Experts of a small language model: 2 picks a token.
Below are experts of layer 2 (counted from 0) of a mixture-of-experts language model. Rows are named router (the router's row for the expert), gate (a neuron's input weights, with its number), up (a neuron's input weights, with its number) and show model dimensions 512-639. Each number is 50 + 15 x the weight over its row's rms, rounded and kept within 0 to 99.
After each expert's rows: a language model's description of what the expert responds to; "gets" lists some tokens that make up at least twice as much of what it gets as of all text. This comes from a sample of Wikipedia text that the model never trained on. Tokens count by the router's weight.

# expert 0
router:24 44 46 16 51 35 13 82 48 43 43 71 53 35 44 54 36 32 49 57 46 27 59 54 35 70 61 30 34 43 74 58 55 34 23 50 27 46 30 52 76 37 58 53 47 45 67 59 27 50 47 72 39 53 64 58 73 66 67 33 45 48 25 74 62 31 21 22 45 44 48 42 51 37 72 77 41 43 24 53 71 72 76 18 20 47 53 18 53 60 53 42 48 58 46 44 45 44 30 50 71 43 54 35 54 31 59 26 55 64 60 43 34 37 76 19 62 27 57 54 57 60 61 63 47 59 40 64
gate0:69 51 48 65 43 54 79 53 24 41 50 68 50 54 60 17 67 52 52 66 47 35 55 58 70 42 46 77 27 33 14 64 50 56 22 58 61 32 44 31 67 25 35 59 63 70 43 52 47 48 45 75 57 41 35 61 21 45 31 62 36 50 61 42 51 85 47 53 50 38 52 57 53 55 49 50 55 43 58 74 43 37 41 29 45 51 62 48 45 62 76 39 51 52 67 42 52 56 62 50 72 49 38 44 14 51 59 54 56 28 72 46 54 65 36 49 68 37 29 48 57 39 49 35 62 50 33 68
up0:68 69 46 50 63 65 68 40 44 53 20 33 54 89 50 25 51 60 62 43 68 37 47 29 64 19 68 60 36 37 53 48 26 59 52 56 65 36 52 59 59 41 55 60 45 64 40 58 26 27 42 63 36 47 38 65 00 61 53 59 31 42 46 69 62 55 32 63 57 35 14 48 44 75 61 47 43 43 42 67 53 32 58 36 74 59 57 62 40 60 74 49 37 53 66 53 38 49 42 34 52 54 47 49 43 68 66 42 48 51 54 49 56 75 62 71 52 57 65 29 65 49 50 30 75 33 52 59
Description: Table cell separators
gets: " |", " of", "|", ")", ";", "'s"

# expert 8
router:52 65 39 52 61 40 64 87 44 45 38 53 35 59 53 92 50 64 45 70 49 59 78 59 28 42 45 39 33 65 74 82 55 36 40 52 35 65 44 13 94 63 67 74 57 50 43 29 43 55 41 60 27 69 74 40 46 68 40 25 64 73 53 41 64 40 54 52 31 51 40 23 55 54 45 45 36 47 28 48 40 61 60 25 32 22 45 35 56 65 76 55 39 73 39 52 36 58 48 54 66 45 42 29 65 50 43 51 51 44 60 41 54 37 70 33 45 32 52 67 34 57 59 89 52 45 47 42
gate0:45 62 64 53 57 51 13 44 26 35 63 49 38 59 51 53 45 42 56 53 36 59 45 35 40 60 50 44 47 41 42 59 15 67 74 52 76 46 75 43 51 39 60 75 36 36 49 21 53 44 55 36 23 24 71 43 37 41 47 57 51 48 51 47 28 44 51 54 52 65 34 38 66 65 23 48 57 47 36 44 59 58 66 58 69 32 50 16 53 83 65 23 29 45 48 77 49 61 23 47 19 57 36 34 29 60 79 32 67 48 24 74 38 17 54 34 32 60 48 73 33 38 77 54 64 48 40 35
up0:67 37 70 53 67 54 76 77 47 38 74 77 45 54 36 49 63 40 77 59 48 60 52 39 37 58 62 68 46 14 60 85 41 17 75 41 37 53 44 60 52 61 72 09 56 30 47 57 25 77 67 36 32 41 61 40 32 57 57 55 46 54 63 63 60 44 50 34 41 50 54 66 61 18 36 27 39 34 44 37 67 57 47 51 37 33 52 39 47 36 31 31 29 33 53 36 57 38 31 53 71 40 56 54 48 91 54 47 63 56 31 61 06 46 60 51 72 43 72 68 46 61 49 35 56 67 45 55
Description: Conjunctions in prose
gets: " and", ")", " for", " his", " \"", "s"

# expert 7
router:38 60 29 30 76 53 51 66 71 60 48 68 17 69 57 48 62 41 54 73 48 29 73 50 40 49 69 50 60 58 70 62 54 60 62 55 53 34 51 45 63 51 55 75 40 48 13 44 27 70 34 79 48 35 60 50 53 63 64 67 41 40 56 43 34 49 34 35 22 48 55 66 73 55 72 63 50 50 50 52 61 58 52 28 35 39 48 26 68 53 66 32 50 77 47 36 52 58 44 52 34 72 70 29 69 42 43 71 70 49 61 60 44 67 39 35 45 48 63 66 76 51 68 53 44 64 42 58
gate0:45 33 51 66 55 61 64 41 41 38 54 55 17 67 44 24 55 37 29 52 58 55 52 64 60 42 33 57 25 43 43 61 65 51 53 54 57 75 36 55 51 40 55 72 45 64 57 59 47 64 65 51 68 36 32 40 50 75 61 65 48 50 56 50 46 54 61 67 56 42 90 33 44 37 47 27 55 57 43 58 50 40 69 40 29 40 52 37 10 22 59 41 62 62 29 62 38 62 27 47 42 59 80 56 48 71 57 65 56 72 46 43 66 65 46 44 53 53 50 40 72 52 13 56 51 67 44 46
up0:55 55 66 51 62 35 79 64 43 61 45 77 44 48 41 66 30 32 29 65 45 42 15 74 43 55 31 72 34 36 58 46 50 50 36 67 41 41 68 35 37 40 53 46 49 16 51 54 52 59 47 41 30 55 36 40 25 59 47 33 56 62 32 54 73 25 75 63 61 61 52 59 59 42 41 53 23 62 51 34 60 56 64 60 73 54 32 85 61 59 39 84 50 69 45 32 44 60 55 28 44 51 32 64 63 48 48 41 66 33 59 80 55 29 61 37 28 21 63 48 37 56 74 51 39 70 52 50
Description: Commas and word endings
gets: ",", " that", "ed", "us", "o", " York"

# expert 10
router:41 72 66 33 66 42 59 54 33 74 58 76 30 63 64 34 15 37 13 46 43 21 73 74 42 32 80 55 42 63 56 56 60 55 51 58 37 54 52 54 82 69 58 74 69 59 29 51 67 69 80 30 51 33 49 56 41 61 56 18 63 29 32 48 56 43 52 42 30 64 43 59 61 33 52 46 58 58 49 51 64 44 62 50 60 22 47 52 65 47 46 22 55 40 20 54 50 70 68 68 34 56 37 44 76 48 61 58 30 67 51 48 23 35 42 30 39 81 41 87 34 44 62 77 65 59 38 46
gate0:68 39 35 41 64 39 66 47 47 40 58 20 57 54 41 56 44 74 57 33 68 71 70 49 38 45 53 62 49 74 27 46 54 59 72 55 38 63 04 58 30 63 59 68 42 48 44 58 59 43 47 44 73 49 46 51 55 38 64 50 48 48 60 72 70 74 44 42 52 51 47 38 49 80 32 48 47 45 63 42 58 47 53 30 59 57 71 47 44 32 99 45 44 70 35 29 34 40 34 05 42 35 40 77 37 47 61 25 27 45 14 68 73 49 53 32 22 45 43 60 87 47 62 35 49 40 56 35
up0:52 25 65 30 32 42 43 48 43 34 42 79 47 73 44 53 36 56 63 44 45 76 23 56 71 28 29 29 71 41 44 59 47 36 16 32 53 88 54 37 22 66 65 73 49 49 58 24 56 62 61 50 68 32 68 47 62 67 44 71 36 42 51 68 31 42 33 63 29 71 61 40 70 44 61 43 70 43 38 36 87 62 63 53 29 74 52 42 61 39 65 69 42 49 48 50 40 41 59 37 36 16 62 21 51 40 47 21 29 53 46 61 65 49 37 23 67 61 44 36 56 43 49 49 69 45 63 43
Description: The and digits
gets: " the", "1", " The", "2", "The", "0"

# expert 13
router:44 50 18 49 91 48 50 65 26 63 51 50 28 74 42 64 66 65 32 60 23 46 54 69 16 42 44 42 51 51 76 54 46 64 50 30 43 51 32 39 70 48 48 61 49 43 65 33 47 81 15 45 21 61 49 58 44 51 56 36 58 41 30 50 47 72 51 41 59 40 49 74 55 43 74 39 46 45 10 54 58 53 66 55 36 37 51 43 65 54 55 34 43 65 28 77 22 57 58 51 58 46 52 39 71 40 54 44 51 66 59 47 33 73 91 33 25 46 53 48 60 52 59 39 65 52 39 51
gate0:54 43 55 69 49 36 40 68 34 52 85 38 46 38 51 47 29 46 64 54 40 36 56 54 41 44 46 59 70 92 54 68 62 74 55 50 73 40 41 54 71 29 41 42 56 53 69 61 50 49 40 39 62 57 64 73 53 15 43 60 36 63 55 42 39 00 14 89 54 46 50 32 25 71 62 50 51 69 50 43 22 43 66 36 46 38 55 37 77 52 41 49 45 69 81 70 51 37 58 43 52 75 81 26 65 64 51 56 38 50 42 54 50 32 58 68 52 34 55 32 44 71 55 59 37 46 39 74
up0:59 51 45 46 27 45 53 46 78 55 48 21 42 42 74 56 35 25 28 47 29 60 39 58 47 40 83 28 42 47 68 48 49 49 56 53 59 52 65 40 36 59 33 33 49 43 67 68 49 68 39 34 49 84 61 58 50 37 41 46 34 31 88 34 79 81 49 69 52 58 50 78 52 43 40 56 60 57 44 58 51 68 75 69 52 46 45 45 66 43 59 25 39 64 99 63 64 30 40 64 44 51 41 60 49 57 62 53 41 73 53 71 31 32 71 74 35 48 60 40 46 43 36 63 54 21 45 63
Description: Brackets and function words
gets: " (", " a", "-", " to", " by", " the"

# expert 9
router:70 53 35 59 56 48 24 66 47 66 32 57 40 53 38 25 45 67 48 51 34 50 65 67 30 32 53 71 54 58 75 44 55 16 41 53 31 66 53 19 90 48 44 57 68 55 47 51 37 67 44 49 32 46 57 42 63 39 55 44 58 70 47 59 49 49 42 45 44 49 22 54 62 53 49 46 66 60 47 54 59 52 60 55 56 49 43 48 53 49 40 63 34 44 41 33 49 39 39 47 60 50 39 28 46 25 46 29 40 65 41 68 32 73 78 36 61 58 35 68 32 57 69 54 44 20 56 36
gate0:54 42 61 72 37 39 51 15 70 41 54 48 68 48 65 14 75 55 34 59 54 29 53 51 78 65 49 48 59 58 60 52 67 00 51 37 46 70 37 21 39 39 63 48 51 55 34 73 44 80 66 23 44 44 41 43 50 58 33 46 59 29 32 60 58 47 47 70 61 35 60 63 54 35 46 51 28 39 33 35 42 39 70 52 48 38 29 32 60 44 58 67 47 52 60 50 40 36 53 54 49 63 27 46 38 46 66 26 43 59 38 68 50 21 58 45 45 43 50 63 53 74 54 50 45 69 45 30
up0:65 50 21 44 38 61 60 61 48 46 51 46 64 91 70 39 59 68 56 52 34 02 51 67 34 75 48 59 75 58 52 61 49 65 67 62 36 14 73 32 54 19 47 69 62 51 45 55 56 52 51 32 40 48 25 42 32 70 49 55 45 56 45 86 29 62 63 47 40 38 77 50 49 54 60 58 42 44 58 46 27 71 37 43 46 47 63 43 66 55 64 52 47 50 44 28 72 48 76 51 23 65 29 56 60 51 60 21 40 71 64 33 62 45 43 48 55 43 35 56 33 57 46 27 33 76 50 56
Description: Hyphens, of, initials
gets: "-", " of", ".", " 0", " an", " R"

# expert 5
router:02 60 30 31 54 33 61 71 63 65 46 68 25 43 40 68 50 60 03 78 67 36 67 80 66 33 37 54 30 60 67 68 41 42 39 28 20 38 65 39 64 41 41 57 45 33 34 51 22 57 37 68 53 74 36 47 62 62 61 58 66 60 52 58 48 52 34 34 42 54 26 43 73 51 49 42 29 37 45 58 46 41 64 42 54 55 53 54 64 84 49 12 33 65 46 42 54 65 51 48 51 42 44 59 45 38 66 24 60 54 42 58 35 45 60 53 45 57 46 73 57 48 52 42 53 35 75 88
gate0:37 53 44 16 56 46 54 58 47 79 74 59 31 49 59 71 65 63 22 43 64 38 78 58 52 35 48 46 42 69 62 35 53 57 52 19 47 54 65 74 52 42 39 36 72 53 21 56 52 65 42 40 45 49 40 32 55 53 59 65 63 54 14 51 82 45 54 48 47 39 65 51 49 36 68 69 59 54 62 57 34 00 53 46 57 63 48 40 50 73 35 46 48 79 60 69 55 24 60 51 47 49 73 46 62 50 52 42 39 63 27 68 55 79 60 53 23 52 55 48 57 14 39 39 39 63 83 30
up0:88 49 38 46 49 60 67 64 33 27 21 40 34 64 45 36 56 38 51 56 45 57 49 43 50 34 77 59 65 24 55 40 41 21 44 40 40 42 43 34 60 56 62 45 30 53 57 40 66 44 64 52 38 42 52 64 39 54 61 46 15 62 47 41 22 71 54 42 49 84 42 70 81 62 48 47 35 53 48 58 21 55 60 49 54 54 70 54 46 24 24 45 39 32 30 42 44 74 63 38 41 51 40 50 41 46 38 45 56 54 46 25 51 44 55 48 89 52 77 73 67 53 33 47 75 40 30 46
Description: Names, list items, headings
gets: " ", "|", "=", " L", " from", " about"

# expert 2
router:50 40 14 23 68 60 72 43 67 43 72 56 33 65 61 57 19 32 38 51 50 41 66 56 32 33 60 53 47 54 68 54 55 65 71 43 44 85 62 52 69 55 38 65 56 28 37 46 59 44 40 51 29 63 30 63 54 39 58 23 57 58 52 62 70 48 40 52 40 55 48 60 50 52 38 57 41 66 34 65 64 62 34 66 51 43 54 29 62 40 38 15 59 82 50 49 43 62 46 57 74 52 21 53 71 54 55 47 57 74 52 49 35 83 65 52 62 37 60 45 28 48 32 45 43 29 69 46
gate0:66 63 44 73 53 41 30 48 62 40 53 83 44 81 35 41 57 25 35 41 74 58 42 56 60 75 70 79 23 44 58 46 31 76 32 42 47 34 68 30 57 68 21 60 48 23 43 66 44 18 51 49 46 28 64 26 47 15 57 41 40 63 68 46 34 17 56 35 67 54 29 40 45 79 41 66 69 42 57 45 58 75 63 50 76 48 66 55 27 38 48 38 36 40 70 25 57 43 37 55 63 43 37 51 47 74 53 44 51 52 28 42 56 34 70 54 42 59 66 41 40 41 67 83 63 29 57 77
up0:57 47 45 45 66 63 81 47 88 64 47 29 62 33 62 32 65 81 48 77 69 37 54 40 58 59 33 64 53 58 23 30 44 78 67 87 58 63 49 22 44 44 53 55 25 57 65 64 53 32 78 58 35 40 53 37 34 64 31 29 47 30 22 37 15 72 55 47 34 29 52 69 63 58 39 57 58 41 52 35 53 47 60 53 58 30 23 77 58 27 49 53 42 40 66 81 31 38 46 54 48 47 63 47 29 53 42 45 77 36 89 61 65 45 72 79 59 76 36 24 60 53 29 55 41 38 46 37
Description: Sentence ends, pronouns
gets: ".", " it", " He", " he", " one", ";"

# expert 11
router:28 45 42 46 54 54 51 79 62 51 29 47 42 66 48 80 57 23 23 78 30 51 45 47 44 67 43 55 35 52 71 48 48 49 46 50 44 49 56 48 66 39 55 81 50 49 42 55 25 46 45 57 32 44 60 56 66 39 64 32 37 55 51 62 57 61 26 38 53 59 47 54 77 12 52 51 39 53 46 32 65 38 64 56 36 44 54 03 57 59 40 30 36 39 47 54 13 60 46 43 64 56 51 33 58 35 42 24 47 55 51 25 52 54 56 23 61 41 45 55 62 51 38 36 22 49 52 50
gate0:59 42 51 43 51 45 45 18 49 63 66 48 31 58 49 34 53 39 59 43 30 26 62 58 33 53 60 31 21 64 54 64 49 50 27 45 60 63 44 65 45 61 63 57 40 57 44 42 61 49 30 37 42 50 69 55 42 39 30 33 62 21 50 43 32 55 64 58 45 55 31 23 43 54 75 44 50 71 37 65 56 60 66 40 66 36 73 55 51 59 60 60 68 50 60 54 50 43 47 88 25 50 45 25 26 46 35 26 25 66 45 34 41 39 63 29 41 33 54 34 35 69 50 75 44 37 31 57
up0:27 67 44 50 47 58 56 45 27 54 41 79 53 64 65 58 48 52 66 53 66 54 50 66 61 56 41 43 39 34 34 32 38 61 80 23 43 35 67 20 30 43 44 26 52 46 34 18 53 52 26 44 61 58 57 49 42 25 85 32 64 60 59 83 40 51 68 67 45 51 10 50 64 61 43 57 51 33 43 64 49 48 40 34 50 36 56 35 68 48 25 33 54 60 27 74 35 43 44 57 65 65 59 75 64 67 60 59 30 37 34 34 28 98 35 47 69 55 33 41 62 63 69 48 51 46 61 57
Description: Table pipes and verbs
gets: " |", " not", " when", " only", " took", " after"

# expert 12
router:55 18 44 18 99 44 48 56 67 55 19 51 35 42 36 66 32 66 37 63 32 34 63 61 46 44 79 58 52 52 56 40 45 64 41 37 31 55 44 29 74 42 66 71 56 52 27 21 47 45 26 46 26 44 69 54 45 60 39 46 60 62 34 49 52 64 02 34 77 65 59 24 53 62 88 59 39 35 57 41 63 51 57 46 42 50 55 19 48 74 63 22 61 52 72 49 22 59 32 72 41 61 49 25 56 21 57 54 56 50 65 39 27 65 72 56 66 47 45 55 43 48 60 40 62 46 36 62
gate0:32 33 44 37 49 54 77 59 23 48 56 56 55 79 66 44 26 28 52 45 31 51 46 74 44 48 74 30 39 37 71 74 77 77 50 45 68 36 40 63 52 49 47 69 51 75 50 84 49 32 39 32 64 80 55 82 58 75 55 40 61 30 50 70 46 46 48 42 29 65 36 53 39 38 33 33 29 60 36 37 38 45 77 47 27 46 53 23 61 43 68 39 53 34 39 39 31 19 46 51 66 67 64 55 28 45 58 77 31 58 58 47 49 16 28 48 31 58 28 47 35 34 45 53 49 49 42 50
up0:59 36 36 68 51 63 54 44 41 49 66 37 39 60 53 26 42 22 33 74 58 72 28 51 31 43 67 67 44 45 20 79 65 40 52 53 78 72 25 62 39 74 37 69 64 37 74 62 45 47 48 48 57 21 34 49 77 60 48 50 56 54 42 42 56 34 73 30 50 08 33 54 42 72 54 74 67 43 73 51 38 46 36 54 41 53 18 36 28 55 43 76 38 42 29 57 53 50 67 00 89 55 48 39 40 77 66 72 38 68 56 37 70 65 50 48 49 50 28 19 48 70 46 77 34 25 54 20
Description: Prepositions and dates
gets: " in", ":", " to", " on", "–", " with"

# expert 4
router:53 69 35 16 77 45 75 60 48 60 26 39 39 43 66 81 37 47 61 81 69 44 79 53 57 28 52 58 45 51 45 66 36 51 44 42 58 56 63 20 62 33 47 67 30 71 28 43 52 66 38 75 55 59 53 43 65 45 56 40 50 44 43 56 58 59 40 48 57 56 57 70 73 49 58 36 45 54 51 74 43 57 48 30 64 48 48 12 66 54 45 38 44 51 49 24 52 73 34 53 38 25 55 52 31 35 40 54 33 54 62 66 58 45 35 27 51 57 81 57 37 67 51 36 44 55 60 58
gate0:43 41 59 65 65 44 48 07 47 43 71 52 52 56 61 36 51 42 50 53 49 50 42 59 46 47 67 45 31 39 59 58 66 75 43 68 67 52 51 48 60 40 51 23 46 33 69 35 42 65 54 54 42 47 34 65 60 59 40 24 47 32 59 71 44 46 68 43 42 38 79 61 22 48 44 37 42 32 25 52 60 37 51 49 62 42 40 64 48 45 33 49 58 75 31 56 17 56 78 67 22 76 26 27 24 44 29 41 60 56 57 49 68 39 39 67 64 44 63 45 64 50 19 55 69 53 65 53
up0:87 60 29 49 56 55 35 64 68 49 52 73 17 52 34 48 72 26 51 43 32 68 52 50 32 56 74 63 48 41 52 49 61 71 54 56 44 44 61 47 61 35 72 53 59 41 57 27 58 54 37 67 45 52 59 36 75 80 44 51 46 82 51 37 52 46 39 58 45 45 40 37 65 61 57 30 46 48 45 39 45 45 76 55 56 52 32 58 57 65 52 59 50 61 27 24 35 33 47 64 65 49 53 57 57 60 39 72 71 54 45 61 70 39 65 46 42 00 28 59 68 35 54 50 51 29 57 58
Description: Line breaks, copulas
gets: "\n", ",", " and", " was", " is", " as"

# expert 6
router:11 44 45 52 55 41 46 39 57 79 47 66 26 24 54 58 40 29 13 61 36 49 50 67 32 41 49 74 43 42 78 55 62 64 46 32 65 58 55 40 59 35 78 31 42 68 52 48 12 67 57 44 56 47 77 54 45 73 44 47 71 44 67 42 60 57 32 44 67 53 54 58 54 37 53 67 75 39 13 54 49 74 75 26 55 40 50 28 61 85 30 36 67 37 35 59 57 45 55 56 52 46 32 67 65 40 42 43 38 49 51 36 26 48 50 55 45 43 50 65 42 71 70 41 33 26 58 61
gate0:69 39 50 47 58 52 51 64 67 71 62 27 68 64 55 73 25 30 36 40 44 83 22 27 39 43 56 65 55 13 40 45 68 45 59 60 39 48 09 56 75 53 41 55 57 61 36 51 58 40 38 42 48 45 53 58 65 65 66 47 55 36 51 56 67 38 56 54 42 45 59 43 34 55 71 48 46 74 62 44 60 42 42 40 27 48 49 38 32 46 54 43 44 91 41 45 42 23 54 37 78 57 63 71 40 47 63 46 36 23 50 60 65 57 36 42 50 50 51 49 54 41 64 67 41 56 52 50
up0:53 54 40 36 27 47 46 54 66 52 56 36 39 76 30 41 83 63 49 54 49 34 64 30 41 11 44 34 50 53 68 71 57 20 56 43 78 55 44 58 48 60 35 59 40 36 44 43 36 73 51 61 44 68 40 59 64 53 40 44 46 58 55 45 52 52 38 46 60 61 67 39 69 16 29 45 50 42 25 65 10 48 63 69 39 32 74 67 43 46 55 51 44 25 66 66 44 43 54 65 49 50 84 38 53 62 49 62 29 62 58 58 64 66 50 70 45 17 33 53 40 53 34 40 47 45 56 34
Description: Articles and modifiers
gets: " a", " the", " (", " first", " an", " ="